Below are experts of layer 3 (counted from 0) of a mixture-of-experts language model. Rows are named router (the router's row for the expert), gate (a neuron's input weights, with its number), up (a neuron's input weights, with its number), down (a neuron's output weights, with its number) and show model dimensions 0-127. Each number is 50 + 12 x the weight over its row's rms, rounded and kept within 0 to 99.
Before each expert's rows: "mostly gets" lists some tokens that are sent to it at least half of the time; "raises" lists some tokens whose logits its average output raises strongly, later layers aside. This comes from a sample of Wikipedia text that the model never trained on.

# expert 2
mostly gets: " ", " A", " M", " N", " T", "°"
raises: "1", "2", "3", "0", "6", "7"
router:46 60 59 35 31 26 53 63 77 46 38 56 32 57 57 60 33 50 45 43 52 50 65 27 48 42 71 58 55 43 44 78 66 58 42 61 54 52 58 50 58 45 69 49 59 36 31 40 68 41 63 47 60 66 39 49 65 42 45 45 58 51 34 61 38 50 59 36 45 42 46 66 51 49 57 63 53 48 52 55 51 55 50 54 53 47 37 38 73 50 44 38 36 35 51 57 71 49 48 50 66 46 34 59 31 43 60 42 54 46 47 29 43 60 65 37 40 51 59 57 61 65 48 61 60 76 29 63
gate0:63 65 45 38 57 45 39 33 49 52 61 45 52 50 65 64 43 42 63 58 38 49 50 54 22 35 34 50 60 45 58 52 63 39 58 61 32 49 52 39 38 18 53 44 49 28 36 65 26 68 55 57 56 47 45 61 58 39 47 28 68 47 39 66 78 44 74 37 38 29 72 55 73 48 57 51 76 52 46 46 47 57 67 63 47 51 52 51 59 57 55 46 49 22 42 62 62 67 26 46 51 40 56 50 55 60 60 56 58 63 46 47 64 35 44 50 51 58 45 30 49 45 61 39 49 55 45 55
up0:45 46 40 62 46 49 56 67 64 69 33 38 42 77 45 38 42 32 55 42 50 65 27 59 59 58 39 64 53 61 44 36 58 60 47 45 48 40 38 31 38 74 29 50 60 56 42 46 67 82 29 46 49 74 39 46 50 41 46 63 49 56 68 40 57 51 60 69 54 55 61 50 57 45 46 50 56 49 49 59 47 30 78 54 53 54 60 64 59 28 56 43 50 68 44 63 28 47 25 48 53 65 24 62 43 44 54 40 60 30 32 46 54 42 52 55 42 23 54 53 42 46 67 43 62 47 61 36
down0:44 46 46 46 56 42 65 52 26 46 56 60 46 44 46 48 66 37 40 71 64 67 36 74 38 27 52 66 51 56 54 49 32 48 36 47 40 49 65 45 53 28 58 38 63 57 26 59 34 42 50 69 34 61 51 60 64 47 49 68 33 46 43 48 44 70 45 20 49 36 52 58 63 49 55 82 51 48 38 32 50 37 56 46 46 44 48 41 37 42 47 40 56 51 55 31 57 53 58 37 60 58 57 46 88 57 41 40 47 41 29 38 61 66 50 65 53 49 65 55 51 50 36 44 47 44 35 45

# expert 0
mostly gets: "ac", "ig", "ud", "av", "ov", "ost"
raises: "is", "ar", "in", "at"
router:47 75 52 48 80 39 44 46 47 59 48 76 44 55 51 45 47 48 55 40 54 46 52 59 47 32 66 58 67 53 38 47 36 70 38 31 65 57 69 54 57 35 65 38 40 52 69 45 49 63 40 44 44 55 59 66 53 55 45 47 36 52 43 27 52 50 42 50 64 64 50 30 73 52 55 50 69 65 60 46 47 54 67 48 39 36 35 28 42 48 50 47 56 32 58 54 57 44 43 51 40 56 51 47 24 36 69 50 41 45 39 57 41 50 59 45 48 35 58 37 56 57 58 64 38 50 57 51
gate0:44 65 60 49 55 62 35 34 47 49 23 56 47 36 44 18 80 55 23 45 44 40 59 37 33 50 67 57 67 39 56 37 44 55 44 44 44 41 28 63 59 22 59 21 54 54 73 30 42 46 48 49 55 71 36 62 54 77 56 64 72 36 58 60 56 59 68 35 59 44 68 57 47 55 30 50 69 58 52 73 28 55 55 54 48 45 47 45 51 56 77 51 60 22 59 52 53 32 38 56 43 49 47 52 39 37 53 43 48 52 67 42 25 53 53 50 40 31 33 52 61 55 34 45 25 57 58 39
up0:36 37 39 53 40 53 56 55 39 49 21 42 40 60 59 47 65 60 70 46 51 60 61 44 32 47 39 40 62 63 57 54 66 44 80 46 52 32 45 40 62 44 44 54 52 41 61 40 47 43 44 39 22 51 59 38 74 39 52 47 69 48 28 52 57 47 59 62 50 37 29 41 40 24 49 39 48 48 26 36 47 37 26 55 53 45 78 45 38 63 38 44 52 36 50 59 34 74 28 47 48 36 58 46 37 37 72 39 51 56 49 58 32 60 49 55 59 49 48 44 68 54 42 27 43 41 42 53
down0:55 60 33 59 44 56 56 48 57 57 31 34 40 63 51 62 41 64 46 73 57 54 49 63 46 53 60 44 49 53 47 66 62 32 50 53 46 36 63 38 62 42 52 60 41 69 39 39 40 51 63 43 47 61 44 74 56 41 52 49 64 40 64 52 64 45 45 34 53 56 52 27 65 54 56 41 41 51 47 42 59 51 42 44 21 47 56 73 52 37 31 36 75 65 56 51 33 61 37 28 62 25 49 42 56 35 61 58 65 40 61 55 55 53 58 33 46 59 85 49 46 44 41 44 63 42 49 70

# expert 7
mostly gets: "015", "000", "008", "022", "012", "010"
raises: "–", "-", ".", "/", ",", " and "
router:48 41 20 62 28 76 24 41 62 35 45 60 56 56 33 52 51 67 61 61 62 53 64 47 80 83 38 56 44 65 55 34 63 62 59 33 48 53 56 44 43 66 57 50 54 47 36 61 54 49 76 62 32 40 33 41 55 42 47 36 50 35 56 47 43 57 23 44 61 43 38 54 55 39 65 57 42 58 58 36 51 43 38 57 43 63 46 34 41 53 43 64 49 41 35 58 60 52 45 37 46 40 55 62 42 56 53 57 39 64 52 92 59 53 49 57 64 58 44 54 64 63 62 42 65 52 37 70
gate0:42 44 47 60 30 62 45 51 48 37 47 40 36 48 37 43 73 31 55 33 57 52 46 46 54 28 59 64 62 65 46 20 36 43 39 55 58 33 49 37 59 59 49 46 42 38 53 55 44 53 44 51 42 50 50 55 48 62 48 53 50 40 36 60 55 64 66 47 47 50 51 32 42 42 58 51 60 44 49 57 64 49 41 54 26 38 51 38 58 35 50 39 61 40 57 41 48 42 47 54 29 38 42 62 44 50 58 50 72 51 44 46 61 55 40 49 27 53 48 67 74 45 44 38 61 64 71 69
up0:52 46 61 42 76 29 59 54 33 54 28 61 54 46 54 36 43 59 67 50 35 59 43 67 27 44 68 66 38 38 70 45 62 56 61 54 69 46 48 55 54 46 28 35 47 50 56 45 21 49 38 19 40 45 38 51 51 29 15 54 60 50 59 41 51 39 25 45 38 45 73 32 72 44 26 51 59 25 39 46 48 33 49 61 35 73 52 33 48 36 50 54 56 76 66 39 53 49 54 58 42 46 76 50 56 48 58 51 37 39 46 54 19 44 38 55 63 20 55 53 36 29 41 61 51 37 42 39
down0:40 60 60 21 51 66 38 23 37 48 51 43 44 52 56 44 36 40 44 47 72 58 58 56 54 36 59 39 42 44 46 52 40 40 52 33 34 58 45 37 39 62 56 39 44 43 56 55 56 78 32 66 59 69 21 58 53 53 29 29 40 43 54 36 54 45 38 50 61 66 39 34 28 39 60 40 48 58 49 59 44 54 28 28 22 47 58 43 48 49 54 31 51 42 56 44 45 56 33 24 35 56 50 43 68 53 71 58 69 70 64 52 66 37 34 52 29 55 71 52 59 32 21 53 54 42 73 36

# expert 13
mostly gets: " | ", "| ", " |", " (", " in ", " |  |"
raises: "1", "2", "\n", "\n\n", " same"
router:50 37 55 53 50 43 51 47 36 24 46 41 51 36 49 73 52 50 61 64 48 44 42 62 52 67 57 26 51 65 56 38 51 60 51 48 44 38 50 46 50 55 53 58 46 53 47 73 51 60 55 37 41 71 50 45 27 57 57 47 73 36 65 61 45 39 31 40 67 48 45 41 36 49 61 55 47 56 43 73 38 58 56 51 68 38 44 58 38 40 41 49 57 60 39 51 45 56 42 52 44 61 40 35 64 62 58 45 66 79 38 44 66 38 64 35 52 56 40 60 56 71 46 66 64 63 60 52
gate0:47 48 57 58 59 40 52 31 33 25 50 42 46 38 27 52 51 49 41 61 53 37 59 74 60 37 56 28 59 47 28 56 33 55 48 54 35 45 52 47 52 67 53 41 27 55 47 55 42 47 49 39 42 62 40 30 55 46 49 51 40 33 59 60 25 55 33 34 59 72 60 56 35 39 46 42 50 59 70 31 37 56 40 64 52 61 36 50 51 60 62 45 62 74 61 48 34 56 53 66 48 54 55 45 38 32 70 69 39 54 63 65 55 49 43 85 54 55 36 60 50 60 43 58 35 54 67 60
up0:46 39 46 55 30 64 51 66 42 27 52 21 44 50 51 68 49 65 74 73 70 59 42 64 53 74 61 31 54 68 52 49 48 21 47 51 55 51 44 59 57 53 32 47 73 68 49 43 38 49 55 48 49 52 50 46 46 60 52 36 70 42 70 66 59 60 53 56 50 45 60 37 60 52 34 64 49 42 33 55 42 47 40 46 37 46 38 29 79 41 69 52 47 39 43 64 54 69 48 47 61 52 59 26 45 54 50 49 59 66 61 62 61 59 82 57 61 45 55 35 35 52 53 58 63 61 52 60
down0:65 52 53 25 56 69 56 61 34 60 43 91 35 59 51 44 53 46 55 48 48 48 43 26 52 34 45 43 56 51 71 30 44 54 54 46 77 47 45 60 44 97 45 53 60 74 49 55 34 56 52 43 45 30 66 62 51 52 61 38 41 45 41 36 67 41 71 49 41 46 47 35 39 59 54 42 53 45 53 47 47 53 65 21 48 49 40 37 51 48 43 37 55 60 36 50 49 46 51 20 44 57 67 52 20 37 51 51 59 25 44 60 40 65 34 39 41 65 53 54 58 29 56 35 73 52 35 44

# expert 5
mostly gets: "i", "o", "an", "on", "ar", "in"
raises: " County.", "atic", "ized"
router:42 54 55 62 55 44 68 56 68 60 52 46 53 44 52 41 35 57 59 39 60 44 27 62 37 57 49 42 70 31 40 48 35 49 44 69 47 37 23 54 37 48 41 40 38 38 54 77 53 70 32 28 54 50 50 63 40 55 57 39 51 50 54 10 50 50 47 62 13 55 60 38 74 50 50 61 23 55 48 45 58 58 58 46 42 45 54 70 46 55 44 61 45 24 34 55 56 41 63 57 41 60 54 50 35 51 69 41 48 37 51 56 57 59 36 34 42 34 61 60 41 37 36 36 44 45 48 46
gate0:23 51 19 60 54 49 35 49 70 46 49 36 56 54 51 59 30 52 57 55 69 51 31 26 31 53 42 59 69 55 50 50 67 48 51 32 49 41 54 47 52 46 19 61 56 52 42 58 55 49 39 42 64 64 51 41 51 56 59 55 41 55 88 38 53 46 52 58 38 54 32 35 34 58 43 47 35 39 59 67 35 33 46 44 56 51 49 79 60 52 51 28 38 51 50 58 46 57 71 31 54 47 46 22 40 66 45 67 67 38 60 53 60 58 49 64 51 37 42 56 33 52 60 50 60 48 53 40
up0:50 22 41 63 77 69 43 64 42 60 43 46 64 43 56 44 61 48 54 56 59 66 18 70 58 37 48 44 38 48 45 53 43 53 28 40 48 65 34 68 53 68 51 25 47 80 65 35 50 49 62 30 23 60 58 72 59 69 63 53 39 48 48 44 60 52 63 47 46 47 40 42 65 74 41 40 24 53 53 44 53 60 67 38 35 54 35 49 53 47 58 41 46 64 42 53 49 44 60 54 36 55 45 60 38 35 38 42 51 51 39 40 55 56 40 53 52 58 35 31 52 56 47 50 61 21 48 46
down0:46 26 66 70 56 71 31 42 48 37 39 46 53 58 49 54 34 40 75 57 43 54 28 60 49 45 18 53 58 49 73 46 47 28 60 53 44 49 55 66 24 37 39 59 76 38 58 61 36 32 32 49 48 50 82 44 31 54 37 50 51 47 44 25 50 52 56 34 46 53 57 61 49 62 50 68 50 53 42 56 62 38 68 37 59 27 40 87 36 66 51 51 40 44 57 40 57 45 19 60 50 62 46 48 32 37 42 62 64 50 47 50 65 45 61 61 68 47 60 47 32 53 53 51 52 52 46 33

# expert 15
mostly gets: ".", ").", "s.", "′", "% |", "°"
raises: " The", "2", "1", "0", "5", "3"
router:61 41 63 58 51 71 43 57 51 34 45 42 45 38 52 51 52 59 68 47 57 43 58 63 53 49 39 37 29 61 36 37 60 45 40 48 63 52 37 58 33 47 50 58 63 40 45 52 58 29 55 66 42 54 45 52 43 91 55 40 70 38 62 24 39 55 49 54 46 48 22 60 42 38 48 42 24 46 50 26 45 34 41 45 50 55 53 55 65 52 60 56 34 38 48 46 65 63 43 50 66 63 55 37 62 73 41 48 58 48 56 41 55 56 73 45 62 48 45 62 51 64 25 46 65 59 51 57
gate0:48 52 57 39 65 47 53 77 50 53 39 47 41 35 35 61 58 52 68 63 60 61 55 49 55 57 34 25 46 27 36 53 59 61 31 42 44 65 48 54 41 51 54 29 51 51 60 52 48 59 47 66 69 46 45 63 47 75 50 62 58 45 43 48 41 31 54 50 33 61 53 49 27 36 43 56 52 50 47 33 48 46 62 41 24 51 52 46 23 47 65 53 48 35 41 57 46 31 55 54 57 78 47 44 60 36 60 15 37 35 51 60 38 49 64 51 60 31 27 43 55 37 45 45 48 43 47 33
up0:47 38 66 60 43 45 22 32 40 52 47 57 58 75 60 37 42 26 29 65 64 58 44 31 37 47 55 68 57 54 68 41 47 46 62 63 47 51 47 45 34 43 55 30 61 65 56 40 44 35 49 56 80 37 61 26 42 52 46 69 57 36 52 56 46 69 55 46 48 36 56 56 51 68 46 53 45 57 49 52 50 46 51 53 37 54 53 58 48 39 68 49 51 39 62 51 39 52 81 55 55 57 68 42 34 45 48 72 56 52 54 55 30 59 48 35 39 43 45 53 49 51 47 58 57 65 41 55
down0:36 63 52 55 50 50 38 42 64 44 59 54 40 29 43 44 65 39 42 28 61 24 44 46 64 38 66 30 56 36 35 46 35 39 56 48 71 52 58 66 47 54 34 66 40 40 49 58 35 43 43 80 58 61 65 42 60 68 51 23 48 48 49 39 43 50 23 33 53 61 63 56 52 44 52 52 57 53 51 49 57 46 65 45 28 45 48 51 65 60 66 55 46 46 35 37 38 47 47 46 35 83 35 27 45 23 72 54 58 44 47 44 52 54 40 40 41 42 35 72 35 65 78 47 55 56 51 45

# expert 8
mostly gets: ").", "s.", "\n\n", "\".", " In ", "es."
raises: "\n\n", " The", " This", "The", " He", "\n"
router:54 56 44 63 41 38 37 29 56 26 52 50 51 35 29 33 42 39 48 50 56 95 45 48 60 62 33 51 45 52 42 59 35 46 50 61 34 54 66 57 60 76 50 53 55 56 46 51 66 59 53 65 55 55 52 49 61 44 65 42 46 49 43 49 52 59 49 56 44 35 85 60 38 57 53 11 43 71 63 57 44 75 45 61 57 40 28 34 87 63 40 75 60 65 48 27 27 51 46 52 46 45 54 52 53 53 41 36 43 38 60 55 58 84 41 63 43 61 36 39 47 29 44 53 73 42 63 55
gate0:41 60 47 64 33 63 73 71 59 34 56 46 57 65 45 45 51 58 57 46 35 62 52 55 41 48 55 39 50 59 14 50 63 76 49 41 60 82 53 65 51 61 46 76 44 49 82 45 40 54 65 40 76 49 63 57 45 40 69 37 49 52 39 49 41 40 49 49 44 59 51 51 45 56 61 50 40 59 48 51 58 31 35 43 35 47 51 63 64 45 30 51 30 53 53 62 67 63 46 49 43 48 54 45 45 39 65 33 43 34 52 41 48 42 46 40 37 78 59 31 58 57 78 76 32 61 70 52
up0:27 57 58 45 55 53 59 34 31 48 53 51 31 36 55 36 47 57 42 53 65 58 59 46 55 68 44 35 51 53 59 53 50 53 44 43 28 55 43 43 33 49 60 53 63 47 63 39 56 49 32 47 30 48 49 52 50 46 57 60 36 61 49 47 59 50 50 24 66 57 28 58 42 32 48 57 58 62 23 41 50 39 66 58 51 49 73 68 29 77 52 51 48 26 65 60 42 54 42 67 31 40 47 63 59 47 51 49 43 56 74 63 37 35 23 48 56 49 37 34 53 68 68 32 29 37 38 61
down0:55 48 49 68 68 50 63 60 62 39 26 70 58 62 47 32 36 39 61 47 62 60 54 43 62 53 67 65 56 57 47 45 54 58 44 45 53 78 32 41 48 37 37 44 68 60 39 48 73 34 48 44 85 32 45 56 42 59 44 56 67 60 60 49 51 67 38 45 52 51 37 53 43 51 40 31 38 45 41 59 43 16 65 65 31 66 57 41 63 65 50 52 58 29 63 53 36 48 67 57 58 30 63 47 27 29 65 40 53 41 62 65 41 60 47 43 53 55 48 36 44 51 51 14 70 55 36 66

# expert 14
mostly gets: "\n", "\n\n", ") =", " brother", " =", "ma"
raises: "| ", "|", "|  |", "- S", "- ", "The"
router:43 40 75 24 46 62 46 58 51 42 67 36 63 68 34 32 46 53 59 41 54 47 69 40 61 36 50 53 42 55 50 45 49 50 42 52 37 45 29 34 26 43 63 60 43 53 50 38 59 53 54 57 56 45 39 38 49 50 41 43 52 51 54 32 60 51 42 64 50 34 45 56 49 50 25 68 48 70 51 60 75 42 52 49 63 68 50 60 22 53 33 58 29 57 55 51 70 52 39 53 49 39 57 61 48 62 20 50 60 80 48 38 67 51 72 35 64 48 56 45 44 43 50 32 61 43 42 46
gate23:55 53 55 32 42 59 54 47 69 39 38 49 43 50 66 51 45 34 50 52 58 75 60 51 50 61 51 45 58 35 60 66 57 47 60 45 41 57 39 39 48 60 45 56 61 51 65 45 58 67 26 32 78 61 60 36 46 50 55 22 61 52 57 44 58 63 50 51 63 40 52 44 46 47 40 60 47 31 34 54 50 20 58 36 57 45 68 42 60 21 48 56 37 55 65 64 56 71 70 58 64 44 56 27 48 57 61 75 52 74 38 51 44 61 51 76 34 50 55 52 59 50 45 67 38 29 59 72
up23:52 39 43 48 35 39 55 36 43 35 37 65 55 43 53 43 44 46 43 46 24 60 57 46 61 44 43 38 66 53 46 51 35 27 39 41 83 37 58 50 55 60 59 70 23 20 53 55 80 47 77 52 56 55 75 41 36 58 67 64 43 51 52 42 39 55 62 54 47 44 44 68 41 68 44 59 57 33 61 61 61 45 60 41 62 64 62 49 68 68 53 40 31 44 39 59 43 16 45 58 74 46 29 32 39 64 42 40 48 68 79 50 42 35 56 30 51 59 43 53 56 49 52 41 77 40 55 46
down23:51 52 52 31 47 54 46 35 44 56 32 40 43 20 51 56 49 45 37 55 36 62 29 56 44 38 40 64 73 57 30 50 36 42 27 35 80 60 52 63 53 51 57 47 47 35 54 66 53 43 54 50 56 39 60 29 50 46 36 58 51 61 62 46 33 46 49 56 44 52 48 54 54 71 70 47 53 39 30 59 63 44 33 45 50 59 60 43 40 60 60 42 47 54 34 61 46 22 51 65 48 60 62 34 61 68 43 40 34 48 52 39 29 43 54 45 31 55 61 55 32 33 52 53 72 38 29 42

# expert 3
mostly gets: "1", "4", "2", "6", "0", "5"
raises: ".", ",", "000", "nd", " million", "020"
router:45 54 40 50 39 74 41 55 57 62 47 42 46 55 41 40 59 43 63 30 59 39 74 35 53 60 54 71 39 30 54 63 67 64 64 49 57 38 19 40 41 77 39 57 66 64 64 36 51 62 42 65 48 60 51 53 38 58 55 45 56 58 24 50 45 72 31 49 54 33 26 67 60 56 44 50 47 33 46 41 60 39 35 42 51 64 64 35 51 52 63 58 54 41 76 52 66 53 30 63 49 43 35 55 32 64 55 41 52 45 70 37 54 50 36 33 39 52 40 36 50 61 39 52 63 42 47 59
gate0:46 33 65 50 55 57 34 48 52 35 55 56 44 41 63 29 68 42 36 29 58 60 61 34 46 56 61 67 48 57 27 26 45 33 73 37 49 39 44 57 40 72 52 42 45 36 63 60 72 31 55 34 41 55 56 45 63 41 38 46 35 48 34 35 55 64 62 56 49 45 58 71 49 32 46 66 46 30 42 77 47 54 64 47 51 37 45 48 48 41 28 44 46 40 60 41 40 63 64 38 46 47 56 58 54 52 47 70 55 46 33 38 38 41 38 51 58 52 46 61 42 74 59 48 54 39 53 43
up0:54 30 45 22 51 62 55 25 49 27 74 53 26 35 54 33 57 45 28 35 46 42 53 48 56 38 49 47 36 55 30 38 50 37 54 66 66 54 55 56 54 42 41 50 51 41 37 48 65 30 41 40 74 51 59 57 44 52 43 33 36 73 63 47 52 36 55 54 48 65 55 68 55 53 51 47 60 37 50 51 60 47 51 41 41 53 35 39 35 60 44 53 43 37 32 63 50 60 55 55 38 46 49 44 69 51 45 56 46 61 57 62 67 35 21 68 41 58 54 36 47 54 48 53 49 32 29 43
down0:43 36 34 38 44 40 66 38 36 43 53 61 52 37 54 52 40 66 50 44 48 22 51 68 65 41 42 25 41 61 28 47 37 36 55 54 47 34 58 57 38 26 72 42 43 62 48 25 55 45 26 32 44 32 52 61 26 49 22 57 20 56 55 30 46 17 42 42 41 62 61 54 37 52 40 52 50 36 55 46 52 43 62 30 58 44 42 56 50 55 82 56 48 48 29 48 64 64 69 47 63 55 37 62 60 59 42 55 49 61 38 55 66 60 72 53 54 53 61 45 63 39 45 43 48 48 38 47